Experts of a small language model: 24 experts in each of 11 layers.
Below are experts of layer 8 (counted from 0) of a mixture-of-experts language model. Rows are named router (the router's row for the expert), gate (a neuron's input weights, with its number), up (a neuron's input weights, with its number) and show model dimensions 0-191. Each number is 128 + 32 x the weight over its row's rms, rounded and kept within 0 to 255.
After each expert's rows: a language model's description of what the expert responds to. This comes from a sample of Wikipedia text that the model never trained on.

# expert 5
router [119  72 103 108 124 199 105 132  73  87 137 110 184 153 110 113 130 135  79 123 177 121  43 157 127 141 206 153 176  77 130 113  56  70 121 105 228 141 132 109 146 132 146  81 177 148 118 133 129 175  63 165 136 167 133 150 110  99 127 120 171  85  77 160 108 144 135 104 153 124 134 127  95  28 174 161 124 101 158  91 148 110  74  98  86 107 157 111 213 156 125  92 133 132 132 114 112 137 132  94  81  95 138 175 119 103 110  98 154 132 177 144 107 144 131 159 145 125  72 168 140 161 145 157 129 139 189 125 166 115 103 133 116 112 164 146 145 140 160 118 111  80 129 161 157 120 123 135  92  62 154  91 152 160 131 111 185 129  85 114 121 121 102 120 100 166  87 116 149 196 132 126 124 127 144  93 138 134 135 145  90 107 137 105 173 155 106 138 122 135  82  97]
gate2 [142 104 143 111 171 113  87 118 179  84 145 155 202 146 121 128 109  51 164 201  54  86 102 125 134 159 178  86 134 123  87 134 147 142 137 156 160 127 119 123  94 103 147 155 196 163 166 132 122 142 124 146 111  85 128 128 158 114  78 151 119  79 150 130  71 109 176 138 120 125 107  69  91 150 178 110 141 123 113 166 140 140 114  56 143 109 157 104 134 164 147 123 189 128 127 104 141 132 119 122  68 158 147  92 129  71 108 131 109 133 123 138 139 138 123  95 155 122  78 128 152 126 130 126 158 146 133 152 190 129 115 130 138 104 151 147 156 170 102 115 174  99 118 204 158  43  77  45 110 137 126 133 147  99 149  55 108 102  80 112 149 191  84 100 100 179  79  87 175 151 210 143 142 170 175 118 137 125  96 138 126 147 102 128 133 103 127 112 171 117 146  97]
up2 [174 188  99  71 118 115 131 178 130 134  95 137  83 116 102 124  81 134 132  66 118 176  81 134 111 101 113 210 131 137 100 106  70 103 129 160 117 127  95 130 138  38 133 161  69  71 111 151 146  93 105 142 130 157 108 111 149 128 159 137  89  99 109 157  83 142 147 114 119 118 101 158 136 158 148 112 120 121 135  86 153 151  74  76  73 141 149 135 127 120 114 168 195 120  83 124  99 145 132 180 162 131 165 158 105 124 156  99 148  72 128  91 122 172 111 101 147 150 132 130 121  28 199 124 162 137 178 146  95  84 123 101  90 138 135 145 126 120 189 176  89  97 166 195 155 101 133  74 117 161 148 123 123 108 176  57 191 154 117  79 149 176 121 116 111 144 133 103 137 140 160 133 132 136 129 153 179 196  75 142 118 157 123 135 135 125 162 185 125 145 136 118]
First one or two letters of lowercase words split into pieces, such as sh in sharing and shove, f in fillings, st in stroke.

# expert 20
router [106  94 122 106 154 154 104 110 102  44 125 152 139 124  98 128 107 169  70 173 123  97 126 160 114 118 104 141 146 122  90 134  88 123 175  53 142 128 142 142 159 157 118 112 136  95 142  87 108 129  70 152 162 210 138 161 156 127 122 135 135 123 106 153 136 133  82 125 146  85 148 101  72 100  78 184 122 129 140  88 150 129  58 107 198  54 169 101 133 174 114  70 110 117 144 176 160 137  92  49  80 115 173 190 179  89 139  94  82 111 156 157 108 199 118 136 199 129 143 164 123 167 156 127 120  97 135 116 156  92 146 173 121 118 134 147 161 163 160 165 123  80 113 161 147 103 132 123 150 124 148 126 192 155 142  93 152  76 110 117 122 121 103 162  83 119 160 143 136 159 126 112 108 155 116 128 123 138 144  75 128 126 186 129 113 222  84 150  96 148 109 141]
gate1 [ 99 109 109 106 156 146 156 100 134 112 159 145 141  97 143 122 123 112 117 180 166 164 190 116  74 111 143 133 143 136  82 127  96 159 196  58 141 105 133 136 142 150 114 198 138  61 131 118 150  53 124  77 125 125 108 114  93 131 148  85 162 110 104 155 131  74 126 174 202  93 132 124 131 102 109 131 112 130 142 157 154 156 151 148 105  94 186  98  87 143 133  98 102 149 137 146 111  98  53  83 128 138 143 123 116  64  84 104 148 108 134 157 105 110 135  97 134 141 158  88  88 112 139 183  80 139 103 160  75  96  59 168 158 132 163 149 161 193 130 155 195  78 146 114 172 140 137  70 166 150  97 176 140 123 113 112 127  98 120 122 153 172  71  72 129  85  79 162 102 134 137 101 111 133 156  92  62  84 149 113 174 119 194 153 105 156 142 137  80 144 157 158]
up1 [103  84  98 135 134 110 159 156 140 129 117 111  68 124  88 144  87 124 134 109 100 132 105 197 138 218 123 123  54  73 104 144  61 147 120 153 115 124 124 100 159 108 128  59 113 161 114 129 118 108 184 191 128 147 110 125 143  78 115 134 105 131 152 131 217 161 146 150 115 188 137 107 158  93 157 151 108 130 156 156 105 136 149 113 121 118  91  84 191 133 150 118 203 139 128  54 143 141 195 137  82 129  82 171 151 192 116 153 184  96 188 110 168 106 121  84 124 117  80 170 110 149 120 131 151 167 125 147 108 138 108 160  72 129  87 117 124 109 127 126  61 170 141 170 147 116 112 214 106 154 134 100 127 185 172 156 171 191 138 143 129 132  97 154 112 152 133 131 116 169 177 132 150 100 131 153 129 181 145 147 131 131 132 129 107 159 129 191 134 137 114 157]
Auxiliaries, copulas and adverbs after subjects in prose: was, has been, would, not, generally, ultimately; also line breaks.

# expert 13
router [153  99 154 122 161 159  93 120  77 111 105 156 132 111 146 161 171 157 129 143 157  87 137 200 137 103 139 155 138 120 140  85  69 114 149  50 153 163 173  72 176 154 155  83 125 142 137  77 133 174  75 130 131 137 148 134 129  75 171 139 139  90 145 182 128 153  75  90 133  88 147 102 109  95  99 119 196 106 138 105 204 121  78  98 132  96 137 108 140 182  94 162  88 167 168 153 161  93  87 130 121 149 169 209 127 119 116  67 161 105 162 160  74 180 154 164 110 116 157 149 156 127 183 127 142  81 192 134 193  96 104 155 113 129 176 160 129 104 132  96 101 112 147 109  99  97 116  76 146 126 121 108 172 148 178 137 165  97 135 131 128  87 113 166 108 113 114 107 178 118 121 104 129 144 148 107 117 120 139  91  51 144 134 185 165 157 155 156 106 114  91 147]
gate0 [137  72 181 140 155 134 184 104 118 125 124  83 120 161  91 107 128 141 132  99 126 121 154 127 106  89 121 133 155  87 106 137 106 134 151 191 169 190  99 131 138 142 135  90 134  93 124  91 162 138 164 112 134  95 112 120  92 105 136 128 149 158 159 120 102  97 107  80 154 116  84 146 153  91  51 123 169  68 135 102 160  98  98 160 138 198 161 123  57  90 119  93 147  93 109 151 168 108 113 115 131 138 122 188  75 183 146 112 159 200 127 150 139  25 177 167 102  90 165 136 114 171  84 115 100 116 131 134 111 166  96 142 162 106 187  97 141 106 190 151 107 115 202 111 102 118 154 161 176 141 141 110 108  88  94 190  98 156 160 146 102 154 179 137 164 131 142  81 135 108 199 123 131 147 113 136 107 105  95 106  97 122 188 169 189 122  90 159 133 128 107 113]
up0 [112 104 137 113 141 105 154 105 134 160 136 171 156  98 103 110 120 116 121 142 106 150 111 174  98 163 104 136 113 158 144 144 255 186  64 114  98 154 118  87 106 135 109 144 127 140 137 101 102 114 123 151 172 102 144 172 120  84 192 138  89 106 189 137  92 149 141 127 108 122 148 106 167 123 104 177 114 176 120 136  77 115 149 183 140 133 138 187 143 147 128 125 142 177 121 196 119 134  90 105 123 137 165  89  92 144 127 130 117 132 112 106 202 161 126 142 175  75 167 142 165 115 170 159 158 144 144 199 177 111 135 137  55 136 132  78 134 171  92 137 136 107 124 143 118 141 141 129 116 142 129 130 173 164 161 106 187 131  92  26 151 111 143 143 150 168 146 106 130 130 131  63 174 132 198  82 147 138 167 170  89 116 159 103 121 183 125  85 133 134  93  51]
Inner pieces and prefixes of abstract Latinate words, such as reluctance, intimidating, velocity, identity, issuance, efficient, comm.

# expert 7
router [124 123 123 186 132 120 152 174 171  54 166 171 173 110 152 178  90 120 102 147 164  99 105 116 124 168 166 122 145 111 113 117 120 111 146  71 198 144 107  97 150 130 120  70 133 145 123  86 138 118 117 167 123 189 127 167 137  71 163 108 125 148 116  94  53 129 116  48 187 116 122 104 140  81 119 120 100 157 165  91 129 124 129  90 161 105 128  83 142 166 101  72 115 165 156 105 147  68 133  65  88 153 188 131 148 111 166 123 119 139 184 131 164  82 119 193 126 113 139 150  25 172 141 142 146 108 187 112 131  62 108 147 163 129 150 168 186 120  91  75 100 111 121  82 154  64 112  95 100 107 157  71 170 148 148 117 175 116 165 143  95 109 119 182 127 124 111 117 142 127 123 142 133 135  99 123  87 155 144 112 131 128 148 113 124 134 152 141  98 127  93  78]
gate1 [183 137 180 125 231  92 143 141 181 132 119 175 123  99 121  77 107  80  75  95 127 108 141  65 135 178  70 105 141 151 144  98 104 125 125 128 152 105 106 128 155 119 169 150 142 165 119  87  98 115 140 114 107 157 156 100 137  53 146  86 176 122 119 123 129 125 100 160 167 157 128  92  81 127 142 117 178 144 132 105 114 120 153  95  73 111 233  96 179 102 122 125 102 140 182 145 102 110 118 130 137 202 113 123 163  81 120 128 131 163  80 109 144 142 130 124 142 173 129 116 120 213 164 172 158 169 213 153 182 152 101 177 127 141 132 117 125 136  93  79 112 124 142 135 133 132 136 102 148 128 210 132 139 112 180 124 161 164 132 104  63 130 115 143 132 121 101 149 128 106 119 139 150 179 108 123 127 145 169 154 106 202 164 126 131 184 137 147 113 100 114 184]
up1 [ 67 158 190  94 195 103 101 133 179 134 140 157 151 136  90  83 144 106 107 100 146 177 151 106  94 193  99 113 141 139 112 153 165 153 110 108 143 104 111 126  84  93 114 170 111 122 128 154 149 119 145 105 157 122 141 112 115  79  59 106 167 135 191 168 129 122  68 183 152 158 180 120 157 133 156  99 149 150 163 102  88 118 130  53 102  94 142 156 194 107 148 205 127 131 145 118 114 121 114 128 115 196 124 129 168 147 129 160 151 142  78 128 124  85 157 127 141  92 122 109  88 126 144 150 131 113 170 131 211 182  75 129 128 111  74 100 160 161  98 114 115 116 165  98 161 155 120 153 148 179 166 192 142 151 166 126 118 142 145 111  96 152 156 121 139  71  73  61 175 122 124 138 165 141 168 135  55 154 172 126 116 123 111  61 122 159  69 144 115 141 104 151]
Pipe separators and divider rows in wiki tables, digits in coordinates before °N/°E, and some the after verbs like entering.

# expert 22
router [129 103  57 111 205  92  99 124  82 148  94 147 166  85  86 131 119 167  85 121 149 119 104 185 134  96 105 137 163  94  80  85 135 126 127 107 189 156 148  39 120 100 115 117  83 149 160 131  91 163  47 159  76 149 158 143 126  78 113 143 170  90 109 125 101 142  72  97 131  90 158  82 118  98 108 211 132 132 119  96 166 122 121 100 122  99 152 100 182 162 109  82 129 220 121 118 157 136 136  93  95  85 132 134 152 102 176  68 142  84 201 182 121 112 113 153 132 179 143 124 118 149 127 119 164 101 116 160 185 117  85 137 169  77 125 125 193 121 160  93 101 136 137 147 142 121 133  78 161  77 140  91 136 135 141 105 108  99 134 147 129 115 102 159 124 169 144  98 108 156 111 157 134 130  99 105 141 129 188 156  97 149 113 125 144 186 101 123 115 119  86 106]
gate1 [112 155 118 150  72 156 135 147  92 115  79 128 160  99 112 132  89 119 170 154 139 171  93  96 139 151  86 144 107  92 136 115 131 180 140 131 135 100 112 103 178 125 109 133 103 106 133 126 126 168 175 147 186 135  86 140 132  99  96 135 141 128 164 109 112 154  89 117 170 117  93 139 124 159 129  83 123 143 227 138 222  43 140 129 113  66 139  89 144 144 143 143 132 158  98 154 113 209 146  76 115 141 124 155 166 156 194  73  98 151 183 149  80 119 130 131 123 179 146 120 152 123  76 121 125 130 137 201 179 110 127 177  85  84 102 171 115 109 141 110 190 188 112 121 144 113 181  56 152 141  92 134 136 159 137 155 193 154 179 116 154 168  91 143  95 152  76 155 156  94 171 134 158 153 147 121 143 140 149  88 104 109 144 133 127 149 185 134  92 135  89 152]
up1 [152 132 108 190 120 108 185  54 151 183  98 129  90  59 127 138  94 146  76  72 159 137  70 155 136  86 131 135 137  77  98 114 111 158 157 103  93 164  90 185 108 142 172 189  88 120 113 141 128 109 106 100 114 147 130 167 133 150 125 149 169 114  76 126 157  61  72 104 109 125 118 106 103 135 204 146 100  82 120 107 155 126 142  96  82 120 100 146 164 129 146 129 104 118 142 101 163  83  81 106 165 167 175 167  70 121  89 175 183 179 139 123 148 108  90 133 152 132 153  95  78  89 154 175 108 116 140 120 131  93 123  87  75 105 115  88 121 125 132 159 111 141 117 133 101 113  95 138 122 139 147 126 206  67 156 123  96 173 135 157 129  87 144 110 125 157 134 113 105 150 175 103  97 145 135  87 134 139  52 106  92 170 139 127 140 116  87  96 218 137 136 171]
Middle letters of foreign or unusual proper names and non-Latin script characters, like Salzburg, Valletta, Nebraska, Cyrillic, Hebrew.

# expert 0
router [ 60 110  84 179 103 169 107 211 143 131 158 144 143 102 125 131 141 185 146 135 148 149 172 157 119  66 136 164 138  83 125 126  79 140 158  97 154 163 139 152 142 137 172 137 129 102  93 141 116 199  99  87 103 150 183 145  83 102 131 145 153 105 133 128  79 111  85 101 120 111 173 148  93  85 134 152 135 116 156  59 138  97 101 116 118 106 115  97 176 142  99 147 109 122 155 129 123 142 100  96 117 150 148 128 167  68 175 122 128 101 179 153 143  99 103 163 135 136 129 114 102 129 131  95 170  58 208 181 164 130 130 161 175  62 159 106 153 108 116 113 100 101  52 113 182 133 129 164 129  54 129 143 100 164 168 144 148 124 108 149 111 115  55 132 127 143 148  87 169 100 140  93 138 170 122 111 111 130 170 134  82  82 193 137 102 193  93 122 140 203 139 147]
gate1 [123  67 121 140 136 146 108  62 187  99 121 169 120 129 113 151 170  55 157 104 118 170 110 144 108 127 122  96 120 134 141 104 173 111 255  91  92  95  87 137 124 109 135 120  86 127 114 131  80  77 142 103 103 100 166 170 131  88 146 115  93 126 110 129 124 160  69 161 143 151  79 157 101 151 140 149 169 165 186 106  95 187 118 137  95 118 121 156 160 133 118 141 146 177 137 214 107  98 156 135  88 139 138 152  61 124 126 145 126  91 149 105 136 189 117 153 124 108  95 117 130 141 118  82 124 106 122 158  99  60 118 119 133 122  89 102 125  76 162  77 169 150 102 162 160 129 157 159 142 117 111 140  86  95  94  94  85  44 127 183 145 104 123  65 123 189 125 144 127  95 119 120  99 152 126 117 189 156 143  91 108  99 124 143  94 177 135 134 174 141 106 108]
up1 [ 90 155 162 152 167 136 187 168  86  90 189  63 140  90 115  96  80 132 102 150  86 151 110  94 131  79 150 150 114 111  94 136 118 160  85  91 148 137  73 153 106 187  91 128  55 128 144 146 149 135 148 169 146 149 103 118 161 220 109 100 148 111 139 121 151  84 141 120 150  90 180 138 133  47 116 170 128 103  83  66  76 123 118  64 106 177 128 138 222 113 113 166 151 124 138 162 167 110  96 123 131 134 118  92 115 165 132 115 124  76 103  88 220 173 109 100 125  66 160 123 147 130  34  81 156 137 121  75 144 118 107 130 122 118 115 139 177 205 106 141 103 120 110 111 135 110 123 143 111 179 127 141 113 145 115 153 132  88 114 136 102  99 130 119 162  97 149 132 117 128 126  72 107 138 171 106 127 183 131 128 138 114 109  93 115 111 158  96 142 131 135 101]
Taxonomy list labels and abbreviated genus initials (Species:, Genus:, A.), plus first pieces of names and words like Gee, codon.

# expert 19
router [123  68  63 138 155 127 129  93  78 129 129 131 132  99  89 143 120 123 117 105 129  80 151 127 120 118 167 118 169 116 126 133 128 100 137  83 205 124 172 127 128 111 136 116 162 122 142 125 130 147 131  82  88 152 167 149 122  96 202  41 117  96 110 172 109 165 129 146 106 103 145  98  93 121 137 190 157 100 156  90 159 123 143 106 151  89 152  88 159 196 128 137 122 147 142 126 147 118 126  95 105 100 140 180 191 107 137 130 130  84 161 175 108 138 108 159 137 208 145 142 123 176 139 136 177  89 200 143 159  87 100 159 199  52 109 123 185 167 130 112 110 159 124 170 158  78 169  70 162 107 108 145 150 128 211 131 174 158  80 187 103 111 113 161 135 110  94  57 132 127 164 122 179 131 116  85 124 129 111 124  79 152 137 189 154 136 135 113 113 175 122 130]
gate0 [142  78 126  84 108 128 139 141 136 130 149  84 209  84  66 119 138 126 123 160 160 185 147 104 165 172  89 112 116 120 121 120 144 135 145 173 162 158 109  81 110 103 117 134 111 168 145 108  97 163 109 144  91 116 139  98 107  93 168 127 189  77  94 128 132  92 191 130 122  87 137 142  82 169 153 133 194 141 183 151 175 125 107 131 135 145 124  76 131 170 147 105  77 112 106 174  92 100 161  90 113 108 123 130 104 152  87 126 181 105 151 105 115 108 158 151 177 141  86 125 124 184 141 104 181  90 206 172 132  99 103 113 187 159 134 125 148 162 184 133  73 149  99 157  59 139 178 127 117  76 165  50 145 154 116 120 180  81 133 142 143 123  75  31 101 154 136 106 121  99 113 126 124 152 153 183 101 104  97 105 130 114 100 114 110 153 145 156 129 129 121 186]
up0 [136 135 115 126  74 135 137 169 208 135 109  80 139 112 152 140  98  89 172 130 131 102 132 137 128  97  59 139 134 118 108 144 132 184  94 111 127  93  78 168  85 112 147 155 145 136 121 144 121 178 149 136 136 147 141 117  72 141  66 141 124 126 122 192  40 138 127 151  90 131 174 110 161 126 166 139  77  65 181 145 133 133 161 105 138 169 132 121 143 109 107 157 101 134  94 120 138 115 130 145 112 102 151 117  82 126 157  86 157 133 187 149 174 179 180  81 120 100  71 160 154 112 108 108 141 155 138 116 103 120 130 129 137 149 128 113 134 123  65 100 113 165  99 134 103 117 121 114 119 143  93 111 103 150 107 103 134 138 110 133 123 123 124 247  78 155  85 189 102 116 205  63 190  75 113 122  94  57 115 144 157 164 169 116 100 176 133 170 162 145  58  80]
Opening syllables of capitalized names and titles in music and media lists, such as Ar, Car, Ed, Ab in Absolute, Pearl, Outsider.

# expert 2
router [128 100 111 105 160 184 154 155 120  81 184 203 114 134 118 141 146 118  94 150 135 121 138 181 100 140 110 160 145 100 120  68 106 104 144  81 181 112 134 119 121  84 148 100 153 118 112  83 102 136 117 117 134 161 175 128 176  96 169 112  94  83 138 122  54 122 113  75 140  83 178  72 163 121 135 151 125  70 125  86 121 113  88 138 163 111 136 141 171 155 115  93 128 139 148 172 160  77  92  64 149 145 151 166 135  81 131 109 152 114 143 132 104 127 147 190 157 140 139 135 125 192 183 149 191 116 126 124 130 103 103 129 153 142 165 157 158  81 183  89  70  91 153  94 172 120 188 127 108 110 132  66 202 167 180  97 150  97  95 172  92 108  94 165 100 143 157 114 164 143 177  68 139 146  99 133 128 170 144 114 116  77 164 114 207 157 127 155 104 141 121 129]
gate1 [155 132 109 132 136 108 125 110 112 114 147 162 129 105 149 129 115 162 131 103  90 147 156 177 120 107 106 135 117 128 133  92 175 124 141 140 186  92 112  96 107  63 105 116 133  90 103 124  91 153 118 136 103  82 147  90 206 148 100 117 131 194  94 179  88 118 162 124 128 151 116  58 155 148 132 120 159  45 133  83 117 119 110 102 184 124  88  73 112 135 150  79 121 101 173  91 147 197 142  23 140 123 128  91  81 114 130 165 208 176 137 126 141 129 142 137 147 166 132 158 150 153 161 154 174 105 170 117 115 119 139 126 141 111 136 139 174 119 107 101 124 138 111 103 115 110  49 156 117 194  45 110 100 122 127 138 156  94 107  90 145  46 151 109 166 190 111 121 112  93 134 125 162 160  93 155 113 116 128  46 154 158 186  86 106 123  84  90 122 145 113 128]
up1 [132 151 207 129 140  86  92 130 148 153 124 148 117 161 141 161 208 217  71 124 137 141 136 160 112 144  99 121 149 141 131 139 105 166 146 111  97 143 155 133 137 119 133 117 135 122 158 131  97 104 152 134 100 108 167 155 128 137 120 127 104 180 106 123  41  69 139  63 134 160 102 117 172 121 158 201 202 124 140 132 107 101  95 110  35 145  68 174 184 124 123 142 144 131 177 154 166 132 137 129 130 139 113 130  76 128  72 145  71 129 133 146  87 159 120 107 183 123 156 149  46 145 101  69 109 145 138 136  86 105  79 140 119 153 100 106 132  87  93 113 116 141 153  91 124 141  90  91 126  72 139 147 128 128 136 168 123  96 139 128 124  92 118 197 128 196 138 106  54 117 143 149  76 145  56 171  90 120 150 164 122 100 152 126 119 105 154 186 114 136 156 125]
Leading pipes at table row starts, list dashes, and infobox field labels like Born:, Released:, Binomial name:; also the, from.

# expert 21
router [103 124  53 132 118 144  90 142  90  70 159 192  76  95  49 162  75 154 128 151 158  97 132 164  83 118 145 121 127 118  84  87 111  87 140 118 134 162 168 156 129  86 140  39 121 115 141 140 111 144 103 137  97 155 150 134 145 110 160 136 118 113 113 174 109 106  85 110 185 150 136  92 119  58 123 187 179 164 123  96 200 133  78  82 179  62 135 131 165 174 115  99 126 111 114 122 150 136 113 145 117 124 156 152 165 137 123 104 134 135 165 146 110 191 109 126 150 101 148 176 129 203 189 172 129  98 103 173 136  98 112 138 136  65 141 167 134 145 166  90  79  81 128  90 144 131 122 108  62 118 108 118 127 135 143 101 125 109  99 122 131  87 121 128  92 161 122  64 154 135 178 141 180 123 103 110 128 180 133 173  68  69 117 118 132 147 112 158  99 121 103  80]
gate1 [117 153 125 110  89 142  92 144 190 145 127 159 152  98  89 133 103 168  96 174 140 112 128 149 120 178 111 201 114 135 144 115 135 110  78  97 179 136 188  96 126 125 142 106 148 157 157 157 167  97  57 206 174 139  88 174 126 110 112 104 153 155 138 136 156 177 140 163  95 143 111 134 148  64 133 160 178 135 176 171 133 143 153 157 142 129 125 104 137 150 163 165 113 130  58 113 159  85 128 134 122 162 144 164 143 109 130 102 181 150 104 146 138 128 116 157 108 138  98 108  99 174 105 149 141 117  61 118  69 102  95 169 157 146  85  97 121 130 136 142 139  47 176 114 136 123 175 122 140 106 209  81  85 118 135  95 153 140 131 157 195 153 161 142 143 211 113 137 180 115 122  70  86 148 149 136 152 150 166 107 205 137 175  82 117  96 156 158 120  69 123 156]
up1 [169 114  91 100 180  71 111 131  90  52 137  63 136 147 139 125 131  91 162 130 102 178  94  96 197 136 105 141 125 142 107 149  84 120 153 165 147  84 168 122 117 148 136 119 216 129 155 125  82 103 155 148  81 157 154 134 121 153 144 122 130 156 130  83 158 134  96 162 126 161 157 117 140 168 148 120  80 154 112  66  30 142 126  79 118  65 108 155  81  99 105 134  98 120 134  96 145 172 121 108 138 113 110 127 136 121 195 115  77 210 100 127  77 126 131 145 122  85 155 134 124 102 109 140 127 142 141 143  94 163  81 152 134  93 113 116 129  74  68 112  60 157 123 128 144 110 118 130 160  86 108 125 137 110  86 177 164 140 143 148  75  98 131 137 126  88 152 160 129 154  88 219  96 185 183 122 120 122 100 145 160  76  97 134  92 144 176 170 120 160  96 118]
Newlines, especially blank lines after headings, plus opening parentheses, quotes, heading equals signs and dashes in lists and tracklists.

# expert 11
router [139  98 137 123 126 128 107 160 148  61 108 181 117 155 148 149 167 112  77 165 141  84  91 105 149 140 181 159 150  98 137 105 110 131 188 103 140 148 146  73 152 113 100 168 165 153  79 117  93 153  48 110  72 162 131 162 173  87 182 136 166 147  64 157  88 136 120  94 141 127 129  93  87  87  91 127 165 103 110  91 142 102  88 118 202 114 174 111 124 161 101 127 128 103 140 197 155 150 110  98 121  89 159 151 111  95 154 122 135  94 130 129 136 180 117 165 172 160 140 113 108 165 114 135  95  88 166 156 147  63  79  95 132 123 182 172 123 125 118 113 119 120 114 165 100  76 117  61 122 133 145 106 218 141 146  63 151 120 131 179  81 124 104 108 124 156 167  85 153 130 134 129 160 126 123  77  83 123 179 163  66 116 195 137 165 160 122 137 102 152 116 107]
gate0 [112 145 117 163 104 139  96 128 143  89 140  71 128 137 149 112 178 153 132 171  96 147 164 100 117  96 100 165  97 137 141 160 168 160 111 126 170 106 116 131 144 144 113  74 126  26 134 103 153 199 111 157 161 135 119 139 132 144  56  85 163 125 119 147 126 131 120  93 159 121  68 187  95 143 190 144 122  88 116  84  85 110 185 101 186 131 123 168  87 109 111  91 109 139 163 131 121 126 138 168 193 152 114 190 119 133 151  96 154 140 132 118  51 125 161  98  90 169 154  84 127 149 179  62 134 112 105 103 149 131 162 139 127 153 111 151 162 130 143 125 115 124 126  77  65 156 158 161  63 202 159 123 136 150 108 190 125 197 130 133  83 113 110 163 136  96  89 102 105 158 152 116 158  76 122 138 192 162 154 119 138 116 190 101 153 158  99 104 160 177 136 150]
up0 [143 182 107 154 113 160 107  93 109 166 132 155 141 184  92 188 102 123  39 196 121 150 153 138 107 115 135 125 120 168 105 142 169 106 108 186 154 140 206 128 141 146 167 174 150  70 138 131 146 119 137  95 144 100 128 120  42 126  98 125 132 135 102 118  83 153 117 128 190 102  81 119 115 150 143 145  80 159 169 139 103 156 139  79 111  75 174 118  85 137 122 173  48 104 140 143 158 160 110 173 185 126 106 143 158 171  98 179 176 153 141 118 107 103 159  84 169 156 117 142  80 151 148 146 117 108 138 195 130 136 133 164 187 136 115 122 130  95 121 128 102 146 180 112 113 193 119 121 125  88  92 108 131 136 169 131 118 122 112 163 129 201  96 112 186 118 125 134  97 121 116  79 176 110 145 105 129 105 123 156 136  98 179 154 108 109 123  56 158 175 194 101]
Past participles and verbs after was, is, he or to, such as known, used, released, reflected, born, planned.

# expert 23
router [112 119  69 105 117  98 127 156 106  12 144 173 168 143 120 152 177 163  52 177 161  76 106 146 113  77 105 119  81 117 111  74  97 115 136 110 181 142 161 141 139 158 152 145 137 190 114 126 113 138 108  94 149 109 121 174  71 102 135 159 193 125  98 135  74 145 106  99 183 110 204 103 104 123 142 132 154 120 162  78 117 116 113 119 172 104 116 103 161 137 122 117 132 166 202 137 115 154  80 111  92 147 189 159 148 132 157 140 148 157 167 126 110 157 130 178 114 150 129 132 158 123 185 156 139 132 133 102 179 103  86 127 148 118 160 127 203 115 149 131  93  96 122 101 189  30 140 121 166 137 127 129 154 146 137  92 169 143  89 159  79 109 121 155 132 134 157 137 117 140 138 138 134 144  90 112 138 152 158 147  65 123 166 112 119  97  95 193 106 140 115  61]
gate0 [ 68 186 145 112  92 129 149 133  88 158 124 123 164 114 130 101  85  88 134 109 213 134  96 122 110  78  86 127 138 160 107 112 100  97  86 141 108 156 146 113  97 125 137 152 164 107  86 122 162 110 118 166  92  88 178 114 137 115  81 127 169  81 163  81 135  75 161 155 190 176 160 131 109 122 131 113 131 161 215  58 128  88 113 109 119 190 148  76 184 139 135 128 158 105 163 155 172 168  36 175 145 154 112 142 112 131 107 145 120 135 176 133 171 120 140 161  57 123 152 164 108 111 116 144 117 112 177 136 128 128 115 133  92  91 125 158 125 140  78 166  85 165 184  70 121 150 111 105 139 107 126 179 130 113 146 161 137  96  73 135 114 104 199 156 108 151 108 153 111  77 209 117 153 146 173  95 168 115 142 133 163 150 138  83 153 136 141 173 142 126 139  98]
up0 [183 134 150  69 127 102 162 128 176 131 158 120 125 131 144 139 177 172 121 138 139 108 168  91  42 130 156 159 103 106 103 149  98 128 165 167 128  89 142 121 107 164 104 111 134 165 127 106 125 108 135 162 126 114  94 124 122 132 183 127  92 121 156 137 112 121 157  95 113 132 158  80 112  91  63  83 123 115 171 181 174 137 104 142  67 181  46 127 151 120 162 112 126  97  77 148  75 107  91 147  95 163 152 142  83 107  98 119  86  92 104 128 162  98 120 102  89 186 112 158 126 185 123 122 158 144 112 154 142 174 186 135  87  82 201 183 106  55 125 203 115 160  94 120  99 134 115 118 105  74 159 203 119 123 109 118 108 178  72  83  87 116 170 170 110 147  99 161 110 194  98 105 142 112  94 161 104  87 144 152  86 112 112 127 143 110 123 157 116 119 130  92]
Prepositions after nouns and verbs, especially in census population text, such as of, in, from, between, into, as in living in.

# expert 3
router [156 121 165 177 155  84 171 129 108 147 119 122 114 100 122  87 164 183 122 157 173  93 128 130 115  81 122 140 101  79 125  91 123  89 201 105 168 160 131 123 116 135 120 150 163  91  86 139  80 133  79 119 125 156 170 121 149  89 110 119 104 105 116 140  81 132 117  85 137  93 158  62 107  85 148 172 163 123 149 109 134 126 122 114  95  89 130  87 166 125 135  89 121 130 152 159 121 126  95  99  97  56 180 162 134 131 184 115 124  63 163 186 103 120  70 160 151 135 206 137  94 169 143 156 128  92 210 185 178 152  98 146 128 124 184 146 171 102 129  83  66 149  78 149 142 131 145  95 162 115 149  71 117 124 181 108 132 100  69 129 123  64  77 162 111 146 102 114 151 127 118 143 136 138  82  98  69 173 154  91 127  74 159 142 111 177  83 125 127 112 127 107]
gate1 [109 110 120 141  86 127 144 123 194 157 103 149 111 111 165 126 170  82  60 152 159 104 143 121 147 170 133 141 156 107  73  71 159 144 134 129 148 128 178 119  92 136 178 165 150 104 178 112 163 125 153 163 159 130 149 149 203 194  86  92 113 162 102 176  92  89 109  99 125 169 176 135 171 126 103  78 141 127 153 179  99 158  81  72 129 134 116  98 125 108 126 146  91 128 130 171  58 110 125 110 150 133 163 198 106  88 134  94 132 126 137 154  84 142 160  98  34 110 132 179 110 104 103  99 171 134  94 165 100 141  83  91  82 139 132 145 168  89 164  94 119 120 119 182 111 124  68 141 186 130 179  72 120 104  83 118  94  89 100 130  86 119  66 163 172 150 125 116 141 135 119 156  87  95 108 114  94 116 136 144 141 165 152  94 131  74 115 165 112  86  89 152]
up1 [113 101  95 127 133  78 114  87 107 122 184 125 100 154 171 112 124 137 120 160 105 168 109 173  61 105 144 166 143 121 147 114  87 193  87  19 109 128 107 110 163 101 112 154  67 128 157 109 137 120 137  95 157 152 117 106 110  80 148 160 130 132 170 156  89 162 174 162 180 106 162 152 134 157 134 139 110 135 133  92 127 189 189 156 138  65 172 136 114 111 125 128 150 153  26 182 156 125 125 113 137 103 129 118 129 126 136 163 188  62 197 143 148  85 146 129 128  94 138 161 105 127  85 136 164 114 130 179 102 103 185 134 169 125  85  88  94  85  99 136 112  89 113 134 166 106  90 184 106 152 157 130 106 210 157 136 140 111 106 181  86 138 155 118 172  94  89 142 137 120  87 145 138  98 150 173 136 129 101  84 156 139 132  88 145 149 164 157 132 177 122  95]
Pieces of non-English personal and place names, often surnames in sports tables, such as Baas, Daum, Bharat, Castillo, Petah Tikva.